Weights of a small mixture-of-experts language model, trained from scratch on English Wikipedia.
Size: 8 layers, width 192, vocabulary 17973, 50.1M parameters.
Below are experts of layer 3 (counted from 0) of a mixture-of-experts language model. Rows are named router (the router's row for the expert), gate (a neuron's input weights, with its number), up (a neuron's input weights, with its number), down (a neuron's output weights, with its number) and show model dimensions 0-191. Each number is 500 + 50 x the weight over its row's rms, rounded and kept within 0 to 999. Numbers have three digits each.
After each expert's rows: a language model's description of what the expert responds to. This comes from a sample of Wikipedia text that the model never trained on.

# expert 8
router:526497429481585485512452461528515507577494629477515541487557437502325490457478488560457557535501450542510463451480513459431552541479604463551429400527530522534563506516521416559467417533378482368478490484540453540453512595557536550417446482542450485462481530470533491523525495491545512485492553487528433571535471494531508515465472553467519496449462502650472630528493567520503477532543400510560516460526423541505545560521478455629503495548552509404520494535498515492567510402509448514523577463503539535464451492497542618453497486535484504453516509458504532469513462569396535394
gate0:502505516488515447490557669453478491616566482500475552555533505471504448543487545430385484452558512473531498524460438523534464539501471501504515482473567451454427501445487474514457560521608492543464515580521509452462483463651494481487470457519486470542467507496480527492550480509449427468400553478559531504531525548513524510448494415441631589620520491473461537492593434540526488532563604466414532502541485470488491495535541519572477483557511527379515556423446516437398431468544434512472539524520645523505533419514485480521448522465448405528551564423531522588451516455436541535
up0:532522534493543451462532627463552461552566515488460536509682559407399486525468475470423458453442457525526500509426489516508517562471511475521479450489512540435510564488451478427469503541421477537509533461569508519509467471507486454402536482653524539552464565382490568553550437522468481540512593521521503519522538561565563591499508489420525524495521545486485550420586464521533464488524501418457504440560573504543466560526563554587423443557557408436507597423480469479453463468515465459541463510482556504526531428518436494418512516402506404526544551434480581544451464461470535499
down0:497482536496530475473587450519401492497531507433516440524515519633576561563473588481454447479562435483511479399468462496566482489474632486576475535574603476461542506503500441534524499514569475495475547506470556540497457482563482503484551561492446488532443503500425463435576645528459505536476479411513468507511557486463488496452593487508425541512458472609592480459478444507479567441398553510463560590543476424505473512570429505417471517584460493461551554492494473475527518579552531516525476471426589457530555523444435547416494541556517512445441436463433506414454570371488536511
It responds to: LaTeX math markup. Backslashes, braces, underscores and command pieces inside LaTeX formulas, such as \rightarrow, \frac, _{k=0}; sometimes ordinary words like "the", "fields".

# expert 25
router:565455408538515555510579483539534494611523465503534490425476456549516575568513599496445477512445519496540551524449507427498562522545522583529510484476492403492478519513474486539478428545297487477535517487582477531515479563315395500498420504564461596456554535422597461450439464494570488479516494464456491406429460474487483486431450505578426446523465566505546475482477517547560531480474449477524528517468469561607502606510554515472481444501493513491521488484523488383519476526511437517473482380507449479483421508539430540534510527439479444480556371526479488474547508496503486479
gate2:518378455480516462601525561516494471487571500572416504466531534478502429552591462571462496514497427430542484549526510582569556455478543523528437449482422529536539522514554472491499534431573526566534448486590542556442548481575423500438561396433461479612556500534434436485533543509562494577550558523474455642507496501603529460483453484467478471478542529527433506486452593515501520538448508490535541415557610501492568536446541521521452480550473513459513467554574430507526441516518568547559468461432504404560441553448477529618527554428494529557562469450548451475513490592468449489
up2:476470594456494489511473480528410563482495519504476515523586520495494492504481469453473460493454526514473559567509377589445504487476455488500530486538542510503439444643475507489475516522486482347430475463492565436419531562470554544512463582496568461555497501471508535463564621534519482604477557516483497466442559507568581520517395527486515516498466487458486435435562490480578474500557445556425493506534528532493514451472528469532544561533529392426562485454516575469537673513465514473498503382519614535506543612471542595437469532597493459467487394488537428502538452466518558484
down2:567498549410496508520501421415476530542489523472406558505507595499475400455436446454498489587503514493462505563565489615459505519482452512431554471554489463390533540563423447468518475569513605446500537467514462495486491544538519485389562543574538493479533431465483486495525512537458499467408594470474494559397506550481445462520474480514428607495493455554502492496498563596556427534501458496531555525466517572485533396577543492576514554448565502453481469517548543526523496538512554496533434525454477520381551487548573526460536584600473530486373406411443520505386542476550515505
It responds to: Head nouns after the. Common nouns for works and organizations right after the or a, such as film, book, firm, channel, series, town, committee.

# expert 59
router:545498431465535487497425402545508482607488563575436564411506401454422466499453514533469570601488455593482474459464576492445502474518580482550487412521522477515522510542468410529485511524458522385479521471564446585469558597598581556398443509505494491472480556475513533453540459504506489500505528445506477555542484478557498560431489570496486480484427506598467627537470588525491473549593481504536556454537458535499527572579545425580561507522524462394540501509501530496553467495498471524518570415505505526478436468471560630457464495538519460440524479493560580494527501553395526410
gate0:576471449543544487500432459472542550481452502457534460496451530469470406509448555497491510566478516455402467523406473576464565479512454512531528519452516534536502575575423452458550564462531500500481663531553573524467559442495579592367526478469577488497565451516541519524416433438517554428504441530537389541522468548442458575440442485525471474459397486467450489499524485489522506551541468464482535528406525461491468603456503529451587528517438482448488551500567498474506447582558510544548543620516505568465455427500523542563428427601447439486457404486457518516525454493425476578
up0:573488501477515531518462456493557449530491444442555478520490479465471443442471527480503560527481468460464555440419478557478571447538496491510582441493539548531493628556453435512528512405553480461577589538578562529488509449544575593402459480419484457477549444489520521543447468482520520441454488502569384591532488521507482567388446512490487452485424587471463491563532487503520512475550440494468509480568495442519488585530437422431606527542487521475548552496582534510488463522565458540520523646497470542488432411531553575526474419651470452514473473459463601500535489596461466569
down0:429537514547463522496538559593450459453482491538468517500390595425497459516419435487470552478462497507582564558400425589407517528464476449473544448572508491461473589551539534545511459522504525505593534454511520602473543427548474595531541527447528482417450523570560471467636489580498533600595559458392526479483485482473494470407490537428506585469561567466569491466463469512480470380510484490506505527540509554488570543580490541534524457465486447531530470519462451503488436406542584524547543506519574592454569491448517486449503468445521569499518530492414533551412477464494517566
It responds to: LaTeX math markup. LaTeX symbols and commands in math formulas, such as backslashes, braces, frac, mathbf, dollar signs, plus words around formulas.

# expert 45
router:527483482488494520557539465535653503545543512561489541473583546507386520477553481452540409572484492444544454545516464507465469522378388518559476517507493468552499432532484498457505547590427509466462493410475581429442440547514403522413457491567529395478515526433558439423444467523547434456462562540506540460500504474424566465517449539505493481486422506583437530528467541596454584611414479504552551464470536443496467530548502385553505466509569421466512471536562519452534482467527463585461525505481424493475539539552569527448426461508482475404486430489452498452498407541535520570
gate0:504450530508499501570564545461543462494461530411576469512537528434575469510524466530550526466544535486480531503476439458412498508471482483617529464503565466475507421496446472535439511520502565486451498524579469572438543421457573420538566472408466563466489435483503587530431477399529567382562482472484514444507535495448518455567466540544486447538578536486593467478531520502528475468537519500510516364477506574564661490407484454552467486468550496449547582472391454544515431484511583409408425481566498438477537435528446540588448531572562468483438498395526495521436515497475466515
up0:523438408545463441505446466495475455499523486522564475448472455435548488484399508561504548498580514457499423524554560500476640563464570526568587519568410519439528500484596508460453549455562522595554489512495434433483568489480498448601521513467477574419523553549471556518536463404496519516551477456521494476455438540518536442556448479526577465544548564452508494595541618561434510439553497607564543486524502525556478438557562569504553505386430427403501572500488464576495531459503440482522467495574471498512466468610490502430479493563496495410442487434431488517499560445542530526
down0:535503422587528541607474456454462553410540530433529458498508411429432520440512500518482456509514479575494421494527533477521490478532486507518570450474474595385542475507515584435457486368494560463510472515521494508471482626539408521513512522554496403521400489470447512421498464522540483587542508543410506453527509515539541479516571444389510430582548505555524467470473568533560461588517470561529514487424515519520473437570484455572566540600472536557517512427422528547484481546497427481555451427547467504582517565545592472506500503410500585572482513525566469384484561468536442500
It responds to: Plural and -s endings. Word-final suffix pieces, mostly plural or name-final -s forms, such as s, es, ers, ins, os, in clients, Arhipovs, televisions.

# expert 47
router:510473490448492480598431469508513541496570560516499514453478479473440453415453543501423476439517461489507467492596515476459477572500575492522437480594483444554596499477454432482500379490483458387433625491525545512395514596524470484411512465523485541485557557458508551489517522436584483466477534409501517474502448389487491509502401564482477521538453537567458562520508574547503490512589406568570555452564430507507468537482477459575567500481493600501479538440539463430424524401449489554471530472503489454450496602599429561498527526475448428504461499469497486467499405585424557453
gate0:520461446436452476484479447560564468497465522502568529537508492576491420448540537556444498511569492535549467508556402529566509433525512421519538509543470506514548471482471487530485436385456620470441574511563578437473580464573583528447495468541473504587488478463512575520568430489593540525493506472573536606474494559454458517523434496534580578434519543467503521502462516524466502562556419547477520463483414524473450486482580573520543407448439543561457576435471456433541424529401498501414571542520449500463441517571527596450513547482413551498425462621579498418504491521518538560
up0:456564538559549474496479490452510469514508406489423486490513514374513565512532447525608487444398536512502566514445569464495457577511453470472443458453587466517433528503529520502521551619589432546524417436430460518495432551508450486527447488523494458398430534536473443467403541535440439465504516493522502504540493486541556498464573478449487478479487442509480524583545490453520475476477575412469467609587514422451511529518415407481492599546506471419605416507477554592486591517556498465556476391449550514520555512468468476602510423532485463532577482463429503616498493501518487446
down0:472474460554590441529547528483633496500485541429504481398630518485481470535478529437570462493486608531598552474511478385479530543475547439518538469509478487439506515418541490517448415544432468557455488455452568429470568492496491433466476519516547503559516527452428546502450552469568502466511584434513443403497519555551522544526461436451489457454441457454586586526443593443551538542535490363494592500588543511517514514533466484529534396484457513422475458549492486453528476547532537410520509388477550475531513493523536500398537527486430559564600461508465508560416482562500481538
It responds to: Non-Latin script bytes. Byte pieces of Japanese, Chinese, Thai and Cyrillic text, usually in parenthesized original-language names after romanized titles.

# expert 41
router:596371488422456577456455485493540493529541467481481562467552498435463441556530486572560573431498584541533552562500528462459527495482487485484495455566503536495466456476481455571578512474508498468447480437524509505521569498433490461485420445523465437483485415526511493449499549417489399489565526554479407460466436497443446472481462488473451451441562546554451489533450574539578469547601435490537446394511422561519523488624512548515435511479600607478460449483493445500585496519531456568468494462526428486484479519451531555448560567524445482500594435450556457427554391648483508532
gate2:578549462548481347488509364535535553521483478538596382510509529442464456551514452504398600512496485535468533494456476484485537552531447509540468557513460423466458470521469526524511566523509585486446518546490523494507523546556454509515475553585566475507539555547549449511547486549564521460448549489476555569451459382485422493546485447428527504598524516479502482543461602560497543522539534451553502511475445512568635516468519395516472487510439470562420474535452464443521548469435370343508432487535521507498441550467443527597588438517447498463470484508504446544512420464545487479
up2:507537469604510390502511477446560557487486555466492413491457418525440487561534470492476530454462465508451484531494391399473548517602456498398461521450447494476468526521466549459435548500463520510465521450615433501527523484483528598413452498494544564475458571509476452504462580482574555409443448495476580476395511437533462462456496484462412459521442557414455532490426595540485529462580472528588475597521542478419548493490487519558487518573423402493485489426428592496522407479445440409503559601532451492495505515494429539500509465532410504540515543469499508463531577425464453478
down2:535463446526481411579574489495490491498549522494515463446441524371449484567516472521418613474514538445444553493446424517465457491494506461416490547447555468450452536541393532570441529501442576466423635570512441475461523552526524577528574496526523493551426475514525451506469542515514499428461395564520441531507409414543502503501464381437498523599453464540505419527451476507508592524609479568450422527510456485438518395535533528524395542579504474473472433513424433614481463515530484524496501547532517483505518552497514522548571554521445424518500531536468572425538579524510494501
It responds to: Determiners after prepositions. The word the, and also their, its, his or these, mostly right after a preposition like of, in, to.

# expert 10
router:503453506463514559544436558505515468500516505521445548557522486518481496541457580536453559581461434518554471529493451522502534458498518533476577400461476457489496480377437549519446508543510484513522550478527597505497565491534515434448388613496491504467505470431529518441498456530501505512478563467489474425507476509517487510570343552505485508507456378509444582474440571459454469598443490423563493435473545543507469514513562536491552498508473466394487466496451603491466492463508424442443513431549485454479483506533420506487471588476487471405661560479582472365550523567557585380
gate0:497517515563465525538494484517513575554519503525527467462531593531547487555500446550446477432504493465413481446546507494452483455492456489471443548533460418444522556506511466484457546602526544494485467604528350600545544466488531441418494614477558509484444546473557481491532494525509444506475570479470508450509482367510478561470498488546491522451521541451467645596499509523436511454563399534615466508439412528503585501488469498399540515497444510463481452487489464551501495550567535434426528500467444503554473548562493523593580550559407532408568538525491409572500497439357479529
up0:480528449471468490462560609510508504472324570531484411461575453512416493589488465509535436566548470504550467477553544473562569522440488544496561520538443549500534479591475414491489484598540383496495498518497493501414534595491493426505583443484514451466487502447418417542607444496489545486479549425477534496552478472573551548653482532535431495550600436445521522392508508519539493445460473415533505524496523510491450464500450570492459547511579485581521487446481521477596513519601535635424444488526565519493546490488485527547491404543544491537482482454538497507477546534510505465
down0:430490497464478630539395459509479456496541533553393493475479439419510557431508561451429513486447551557475483523554493460402543522518477515551546489475452435422588569454518536454524553405542487531504387549484366474464499505458475513553430483440571520501465537515514451603493468483512542472436486494495541482460492499531611463524448548494555544491424441450510502487490459473513518555510521471490511482464477478552597422518498506448502438565497379515384537592543449610493457503481524391531484493508445566462491550507512396453569528481455437484540458615486550433551601470521577523
It responds to: Quantity words. Number words and quantifiers like two, several, many, various, often in census demographics ("two or more races") and stat tables.

# expert 50
router:499519443528514529600528467587590469581525479578420567466452483528408536498460496440495458509456508485537477487549502493478479485480449562558476569475420473529459448548458434452509468528386387367473540399556568620411507505479465535436510490546558479475535549384504520546530498538501508548475558522523474539495457499509516571474507531415464473482477549486434510475421518564559536504452408588529646509555538483561430558499495420593558483449511457457476464534560516464520491453455519528434551435508484428480537528550518575432463492617503514464538529431416437424448479565504509527
gate1:557463430571442431495534441642557499524509400483483494509557540465412501404476511514562487418532467470560563532519446393528473495494456457519482505351489523569488480532517430500453513485436408451471491553468506508435481477516429477522372513537522393503473521509431538518502560526477481507570524550561461549472436467479425498494539518374437592518428476477536481588535453553515581519564442491485523498516418442472443535494448421544512530545488530440584467507583496555525484591444525546501467428509427450507494409475388441456564522482464467547512507547452477465476430483480385489
up1:429554571473426496514447487509518499527520484529395461552501458482457454614563539536523476449421595537555563551519557471577459521554577488497390504568476531566545523576424492578534548451554453555565432435525420536502539389434556486511513471524428497511549522490498431520479542501541534528412581559471473396457518484494478345440486554457551480607484557501451468425452488469531551455451520463392486541431501526548534445512483431526486503441489535480468479500389514499485446487497505501533552480540523558530426480583596488552487432568477532456519495586530469471471569467521543622
down1:456584565514474587466435448543521436530416480526550532521441611482500524500540508478431486556437468592425542499555550473461534466568432425504514478492536495475474470534506498436461399446467518415475657516503473511514507531501499532473495499588493572487521494555517502486502553547457498444459532406396493575467508529458553496510446459500547547440532524447517561502503503504461448378359463392599537436519607521524449414416465489484500450429495504479490468477496449478423590454509450437494509571490548518458523490486561531541459508504423503383484534415490497604495538567554494608
It responds to: Latinate prefix stems. Early stems of Latinate words after prefixes like un, re, dis, counter, such as ins in counterinsurgency, pers in dispersal, res, conc, adv.

# expert 43
router:511487432478506461497484542539498483518536553499557515371484534454466502485529515477457433567380574465564525592504491412466552561525491557504424584531504427483429443524493457490471468540458484399519512477489522538500531537465523525496504530523481558464579524389522508511416471476593455468509529496493471437369461459386503507438483436474448532484438605512548552485514530551494568485444463394498458460547533471584444541465510445560520353425544454437529467460520496416538491419544525419516489411502498417474525546497552562564495640533524444445577414538463492414488491539550508528
gate2:565411499482490481617610480577600499495498444438465420447513525445447631459522595633507452555442580461563481575504495487567505592487518455499437580502575506519503517484509536553532505529475470488561596492432444501575431554502467577457506537502512553508594497516482451483446477425553534435537476542486502470484496466456467436583455489600545431510461563494490594538481605493494472577426468479490440491442532408432556511535492544492350563470559372463597471452485473565563464509512486525522533509451435490477492504514513459495475494499528553521524410513554466528492485481514471500
up2:505508526545527496503472519457513552407450605544549559496447520576500576489510509482503573442543356541426492410480474486446622484517613451493494439529545447475564526539490473556553533487495589484504469470421498462475500596549513501442441391501443486454461576537485563575503457587496539689529471419541426465542591535493621490497500456472572512485493539491444482486542511415548507484481500433471413564467480483406457470518574506549583491554458582581406521523476513453511515431559491543457534438511533461479555527509458519483526550538530452545527482490482527533484554485459559418
down2:540499525511515465450494556622474461522565503451384493422487474440546457455457552505566431508443470546499507516525452435434489542480475509492527562540452457560568542475510460582445473572534474552476495503557477566529522466520545470472489628380491521387539485469536494506493438503562501438488481458526552521445478527530485517457419368540466437492558496471475573487516530480415477504438544495483531446539491526584551501512462515468493470432601499533466536496522442561510451480526474494595626533368524552440522430618593538553543592497417534478501469544577494536373534593552446529
It responds to: Abstract noun endings. Suffix pieces and whole abstract nouns such as -ation, -ment, -ing, investigation, treatment, agreement, usually after the or his.

# expert 3
router:566553470483532500488515576571536564522515510513435573483597524450431404476478499492458523499486449581489592453480463377480510507542540510477456463509455451517491428415424547499498518575412489553442533386518510472461596464463521475472434531498514522464565475451608507492512556545533423518466569500539436437474478490436520497538490455476467454437475482508529587449511585492459448509449491451495478466505557508433516580528515426546676498437490514405450549501461461555515562488494446448476515397549531398484457389539545518430420529442550486458586559452616488501563425554506507489
gate1:572467385520555556479419461502565617498445469448428572516507498484520390493421578381540547609498476506429404467509477520489560482421590576604499508500490509520479450500475466483457513511438386601523627527500557566473509493569584520518520527490488483517517524501468515561402551530474486429430522417500456413584501576465452416579512383524454510502453507527462507534489567486536447459534574424546501506599469479447460554520427424445578514482469483464436444476457479452490499496461421525541470446559532512472414467534528561467468480485488467449553529490506468490440517531493502498
up1:540441400478532514492414503550506631544438505442380566512483501452527371487478498379567501596541493466499450484494426537502578456478510548608554472485429569480459504536455464505438524507429437545553581485472504576495439523594548480480513537520568533560563499401501497568392493561430462465472567421497488401587479525452499436535566419507475521582500520458495542526409601533452448390540573397527456472485445500481482552478420446445491509540417533500437480512476454503534467484450451526548541451525542526462443404527531494468488499477502483430526554495529479473473460500500507488
down1:486461586468458583403460430415475506492438541386456465580574492557401467400591464433531503430549527558598473527427469491486532540463483520495402578496498478475493493509474475578523581450533520499540512530438509486513463571514561416549382519418456483531561510576505555531477440485428487586496506399496522439495585551519518520417516347548558530485577467497474497529530503469504460407500503503490516456478479382502477506487458449494459512408448514488522537512451515582472644482516516564535564513511546449445438577497447439444547454472525452420433541480481508512493468499516493540
It responds to: Table headers and field labels. Column headers and infobox field names in sports tables and lists, such as Rank, round, medalist, match, Team, Current, defending.

# expert 42
router:426467514518521509464428453521536487545560506533538565479482469456511525558539471576462445458349512492546575633488439520470483497477523517582465512467486437510485504498451464505537489512369504424497610553461513588549512498448484504511429499534571545460531404441517485465497501488527425486615566447509463439397423507402550577492507571437472502590512600457497494419539460517498546429543493544582487489519518477544456500560521487555504608444520484469467435409505435506458474463562550507559478481607474509460524626471557606514514505509478497562502456467510522550482432639511465541
gate1:455462498552469550505428539450536515530528499566500522563439498462507643586481464532452484617502523569531472483585448473378457565524497572515468426527544479427502486463523549541458615482449484652547549572474524557507510466489456583523450467550589506538503421455482467491553525477547500424552540449526459489463472574461535591539509498477571532522500512439458501482479459481429562451513555519538506565497488426551474463606555530525543580428506512491465453383494470454397468473571587494489395481548401464450605538459509576471471477562458490507485421458439508506437482501456534543
up1:561506505445473475465518513486514600537518417485517472484590496565473512405446562452598543395543475452516396473444555549531535507409479502410479453518506570486459415504540571538571430503513466528571415432524469545500565493461509539456557536465498497437486521490542593529483492486531480537534469487449516632555460428593505533457482484522484390518605462529499498457474551513590498460461388547504486500490503496435529542474429507503422422512527471475507600504463398531574544542524595463460501456448593584502477496541454508567498455522541522446596505485474497517528619410590557439
down1:580428443482520539492446543522592515562541453513428491527537549474446525520503602446441500463473485494484492553481598449475475604550519499430465568575567438527480445534554515542507452501503581546502477475552455494516571508423486511438539479481437621505476587502464494491474471417455503496495546480514466495444477438489454486465530518552493438551575478601561562542451495520516512535566530479565510485522543518462483419554555475588374448425546545478531594478484566522478511540473538575525487441400601510471489470560569493567522454482508448552504601560581458484414604430506500322
It responds to: Determiners and word starts. Determiners like the, his, her, their, plus the first pieces of words after them, such as inc-arnation, inc-ised, pop-e.

# expert 28
router:500548513448442495494541504551514508524591482530452546434451577532501584434410513425407448433517504502527486559480459434469540527508567517516488588534536429510489436518507564447522387562423407564486553473478515489460556556462547515458392577511455512453490549471524433490510453444594387490513504443470499461486475395352623487508418531494506412446429602583593520468505498407524487404509489477554520434451465453587451518560475466502557488537466462534436531469454496502455523455491388437463467422515474412481510544483602537476508465493480437480490509497520469529497526505504565470
gate2:430408570591485513585498533543426478555525440532545613441427558486511535453535525483487575490501520462471621473512501538536459591503563579513541495590524438501529491541506475456420543471551437514486552489461449544489592489512502573405488652512517492423491515486488469559479428469505471494535435440478538450481417515444549527479448526438538515453527532572539550523480454490507581454556463521525523559482593534453503499407504408490473478550476431492325502445456549577378573551527514489442524461529478447510531426509579525466477491495549515494481526376431513537519555454517563465
up2:465473515443509475433496480448573398545445624479525508532471523515504537516483516484527431500533476497428474574510614475407533473498502479473419528552464537464461494504404529498490560534449600455498511513404535413466409548469480500543464375585519325565450475468566521557462535566509558506535496571602441471444614449555509550506552426474471528415464440429483537489507472565518416497515455536487523443506404475544383559574484621510533533523544542487629536503536480406471525446516565454546526533513567559470476521473498478507526485526441484463503474534530514519475514537488533478
down2:526630384520523487465420526526506488525584482410552499450490489500557576500484568478550460581472524384501543543490534382422452590524533521532435422510572513454403419474523554467552596462627504384413474562538430468559481430532452584491466427577482573482476446460598481525444523503485485498511561568477482487514457507501433457578472566532524481502544490537475453568504475521480525464493482553494480483437506455449467532553471528455496432499538552494446527559522556583442493584469554448472486415527467509532596507480520522517499519512522373500460466589537462459437490565490414487
It responds to: Sports, money, organizations. Currency signs in contract sums ($22 million), league, cup and championship nouns, council or board bodies, and record punctuation in sports results.

# expert 26
router:574512438476506444501526539540531479489527480483489531469526522449412530496481546531465546476476446544615494538499522412448549587607433528490473472558455471512527528474426553422489532531475492580530496514487567490462675466467452423435374607512571502457553485456550474491503483486580421532388591501519441411505459469443496543516513477551511498505400477541565588524535574438405436453529405426524519467456535546462541563497584479469530506546567478435465470531508504500431507468505503540482557365582428492477518549504510498470512432525501480444573568437604481454514453436479514492
gate1:439459476576506519549427584464564526488486532455479536487515468479392577511559598465482551462467479464510496536513572407488511497449406514561542556558477546492496485544388550503465459490380477532527510502527574425426558528491541488494454504575520553475500478580497483491510516502567484551404466507432512461473395474510491501508582490469471498560468524488588606445448581527472421522380492480545474523389505520546475500433492514509508483479527544416456473648512508471449488557572457500408526519515394430477508518410473503518534388428539506429604489483492445587408477438480572507
up1:523464557515594522535441439512497477516507501502505489550473525562533467411538449541445534548526469450459483505474468448553426550546564481373475532501473435535471511534596516447470545482622514502543536506455400431514448498461452436376437624500469508548415511462481465467403500526445491469501504528498469543498523516561558471449377516518586464473408521586523417609527534501555483470537462586495482513533437531515413495490468447518526445505467461502594627419461499383464416493430454496539474570450547525536499480580478405590550522566465551518527514533529534501561574509474450527
down1:396456441506456514589455563520525468599528487447425465520545491498582486601569438619571519505523426508502459557582512522432540530512486452458548529465522550569578497402459500474431552505408536504485452468490501462601588558488562486545509522413452506402521540440480483530532470628471476477505564476443453500550561469507417481496536480501537519492563531567453473548476526485512563543484488523477522438502466412573531462443597593613468509525483450462454516546418438595519541481485503542453470500538461553377494515447442572499471469433466506506468503428496479620549421480550482448
It responds to: Time-span nouns. Time and sports-count nouns after numbers or "the", such as years, season, weeks, games, round, in sports and career narratives; also "in".

# expert 13
router:588356530472454512431475486542524484495504543515506536499513552492483488514568528528488557473529567512532581515501476469463522469538454468466522488591481497500538461515519480587496433533552519494471511444649570515545556497456572400448484523519475417497536475480505468467529565508490432532585553537505381389465453468530451446526462534497471452525537448605445507493438528550638511543615377404547467377516398538495522482605473562510447498521508570439467471518537451464513546471445438504461521463516480476484397505441553584503592519488447500475552425485481446434499425566481545555
gate2:483539509597535415500485493539533485452553422510469441529491483582544412575519481556463420449576470480505571509394479484535521442543570370575493461468513486483495570511502491384499480466427494474550464572487512393478483429558504458502406600520494495485553521423597544530433518476488498466458480520551536540485431488512527553415461527541511557588421533410511435517549550472500437520443507426556496499457524518438446526402524520604541519400537587464502549500464513471550522412508451515597530568473516506510465539434616496555573517534465554447544580581513543535432534533551540522
up2:480446563508496450462572521498531431420463487551552489431537473509597541474472521438568537538517486448495572451590582634548417563470553465446516513550571390533502519540535459556470492581493535497557516517529444497503534482529505483492410522524435528533507469610524480497445470440511489485549476511468479481499581542471465569544443499539519544509610509444383474537514398542532536609474491509438475476563475538584498609438599529583499455539508462537504539532592482512487481494446496418446436471466437513531501511555486516526562519626495453444405464448390533613506408529517516552
down2:488502491504480439436544512477498477446447506548571446427453474455492527403499475413484505520544493430500549574524602577492558522490530384527513420559520516463432559486533596479410598517427543462568528529507425531513416467501483451550517546527574537521538497542575460499481420502512533430524491456510492498493502595470433545533516476501555553502516510440440527507454481429565538575565434498459451474481542544451487582471552541492482398518463504509500560424581504557601417364527560523491464435410553497532488492579445567419543505617532622480522554439451561426422501504500474485
It responds to: Definite article mid-sentence. The, its, their, his after prepositions like of, in, at, before geographic or event nouns, such as "off the coast", "at the museum".

# expert 24
router:520449464528540496460525460541539483547557493524514538474581462581491427618531531521440477531410439418475508528436557448475552562473532506490530442524514358505503478477418503517525467560402523548507575390601497498419505494502472488465430504541447550470560533437606495454426482478548417453551504467454542510432445484520504456520436529520412464468485545480472571540513589558520436493519499490497598452583541489603570670600575526519500489427493471554536491492572495437488456544532468547520411459537557444488436537571429555514493554485525481500564484530547558519580476474455433475
gate2:499433538479496475516578493460497483579496505450544529501502517518494423549464558516584473585477452452551539484470571421405499491483473610435609524560527484490492446549414452506475532524597564473428491446546454489463451515415511490448498497515590523491602424522544558490500441475525462603551524487557500487524485451477482440608433548472454499500506513537509525383496472612574495505541550446509471484455521577589592589523571472509578474462494464488563566523422522425468477508616427505468437487604516576527466457495500560487443482552548494490433431543621436468497526511427416533
up2:523508572604538480526502528556488485481464386416501511467487422454481519479396584508551528514621551513502512508519650418502522428536475501436503564487521472489530524513493456486540578472486537457496410493479374506493506470504515434565481540423551477435533514407496537498465391406583494422504463509562594476552398464452521479596607478490482498477547483463577502463561473545419520496432506521545457506580536445505539577501494471510543504479555452458468442509587489579531461525522493485458418491556411502531563489520470512519549451561610438435456484569564418572482566466527483454
down2:534588497525538519480436544524453463512454553458481442483497407429536484443449518486483467473460487534439556469488577461499520514533571509482423559554617484453546503580489549495509469513576450432477555579438474517464463458462511447566569459460483363587459499511476439501450539408479564452454480532510525544480477444491530491514532526586507502471545530537461468462556525457374550463521588487426597477444536519443477479432493379481451565477605610537522459623499518468457470484494542415551434511529617516495542485544530559453505497462430469378554473587518388445490490538477451471
It responds to: Category head nouns. Generic nouns after the or a naming what something is, such as species, family, genus, town, group, song, in definitional sentences.

# expert 23
router:490483437365534497561521458531534502458615530533501515554536514519488526483540518507492479475457533568557464556516456433495523549408536467493497438585457535610551515472474485633535532558516455413408529393492534525467524624482476457516426527629541454464463492426472426449540477551584558454485535559576425487524483531499482428474518476370515494481474529493555571468499548520460643504456436499493538538488538499565455549505481506551533454507540440500501428413461482484481454514506375497481522456488457502457519541453569488461475500448430507482523417500564514477379467559475588394
gate1:599427499448502531488471480504454433514541497459577478607494457538493568502555499555502442482485570514537528561589417427472590512556556454510439441499491516647541512382473561513514528578546426499500601448463476569502499552508450523511499519524563535492442440451473422492534544516502470404546521467522451448455446522556392469493543477481500449500472457529563501545552494444501494502512551539413564626464490410564528502507473504587550500465510415412495489383467464557533504429446444542566410455448378507481480556530522461522445495444521503505493458548483481430520509621485555412
up1:551565491518528516458459455495497507544451499599505422456544512557443472554546470487414503620550623455541481507566484517582558452464584544523421500449456432372491488567496463497465539400462560506558469474502499490479455485499444505415426543534524478533493477475522555538450499474374509471519465483470436426539526446526542514430516466408513569426543480475583544569503529486436496600469529491586516509473479552426406484434518466363582509496452508439623541542550525418551435464549599533495502475498578428588432448464506476518504430529472470495430536506496506541551526573514512483
down1:467444483449507505530484504461507520547490487469416555502491547556461544485486591486486510442399489541458526487485495471478501531506454464540585444627507615606569511428520549494583435515589416584553449554447443573465508545487550484588586433481499556557419514485488436525481440493563490462471472578548553573465544525545507515457603453514449524513414415482504466394451516532516531440573503481457577579518575507540599569423494496471474389557531460574471490400485464490435508548463412525485523520428437481532600522539481434500502488462505576507505508520538511563433467514530605546
It responds to: Surnames and surname endings. Family names and their final pieces after a first name, in track lists, tables and cast lists, such as Smith, Hancock, O'Donnell.

# expert 29
router:544477429428481483452449434490602504525556513511581538490508442492458503584523571506408397484428440523505428534496498444471527559495521607495538492551558446523448567471558463510471498578429482471514500540502551515500483533467533528532441580499479510453587558466466515412492503415602482428494514442531519449369461568446510539540459578497447424561535479512475468512529525567480533503437538516543551382515512500591487519629552453496529467496441477464510509373488560449490495557579516512530430420530536341465442568500583542437505479458419462524534450508525454571512529467495437436
gate2:501463425517472534508505522501560559562527505517573547391515361465473495579484536431437478544520475550548513525546445487564562485494524561597467492572497483447499553525506555517549467472429520464554530500508531566472429460414453438568556578478497444457492412505544517567607478443494363518574535494499546574414496467358402591499519434451435520554568429564538508485458517518535430515450483472487458386465414486492477534555540489483464547473456459461425507549540445549578541468566483546529489477488523471503442439405519559483576514518518450526515468591576488497454496443540454414
up2:508418502575603478576502499546440497446462437491522525569444518454415418466563524491417458505498417511529572553497460448545572581548512495482549474542487574578510373509532561623559612458573505482433472471444601394517507482438476525524386536548423474626506511483481480504486534504510482484473522456503457535538430440462435518454447523494501586392533486513566470499503439528535475539552511515484618479512535422543536457518490511446435399482486491540535617481480502584535517531462524518430491477541523493475546543502493491542555475488450500597446437448463467502458507365475482455
down2:562495467512486495445502575444457516458471432465450495426599568523568396491475445490476526446500581507395565598464539490554511508565541445510521492513450460520525490475432561499392460482479358516439531586564541455514552548544432578414512464541578496466639420478496499471469446525507483460449522445554499368555579425498466558516532611589505469478509518557519521485489474509487455526515487531531509491494531546538437509397553525537601440509500489473523480553528557433486412563473479474506568542557458553504511466475408461561578497460457450534482447472469500559406439478506388495
It responds to: Common place and institution nouns. Common nouns for places, groups and institutions after an article or possessive, such as town, city, government, family, village.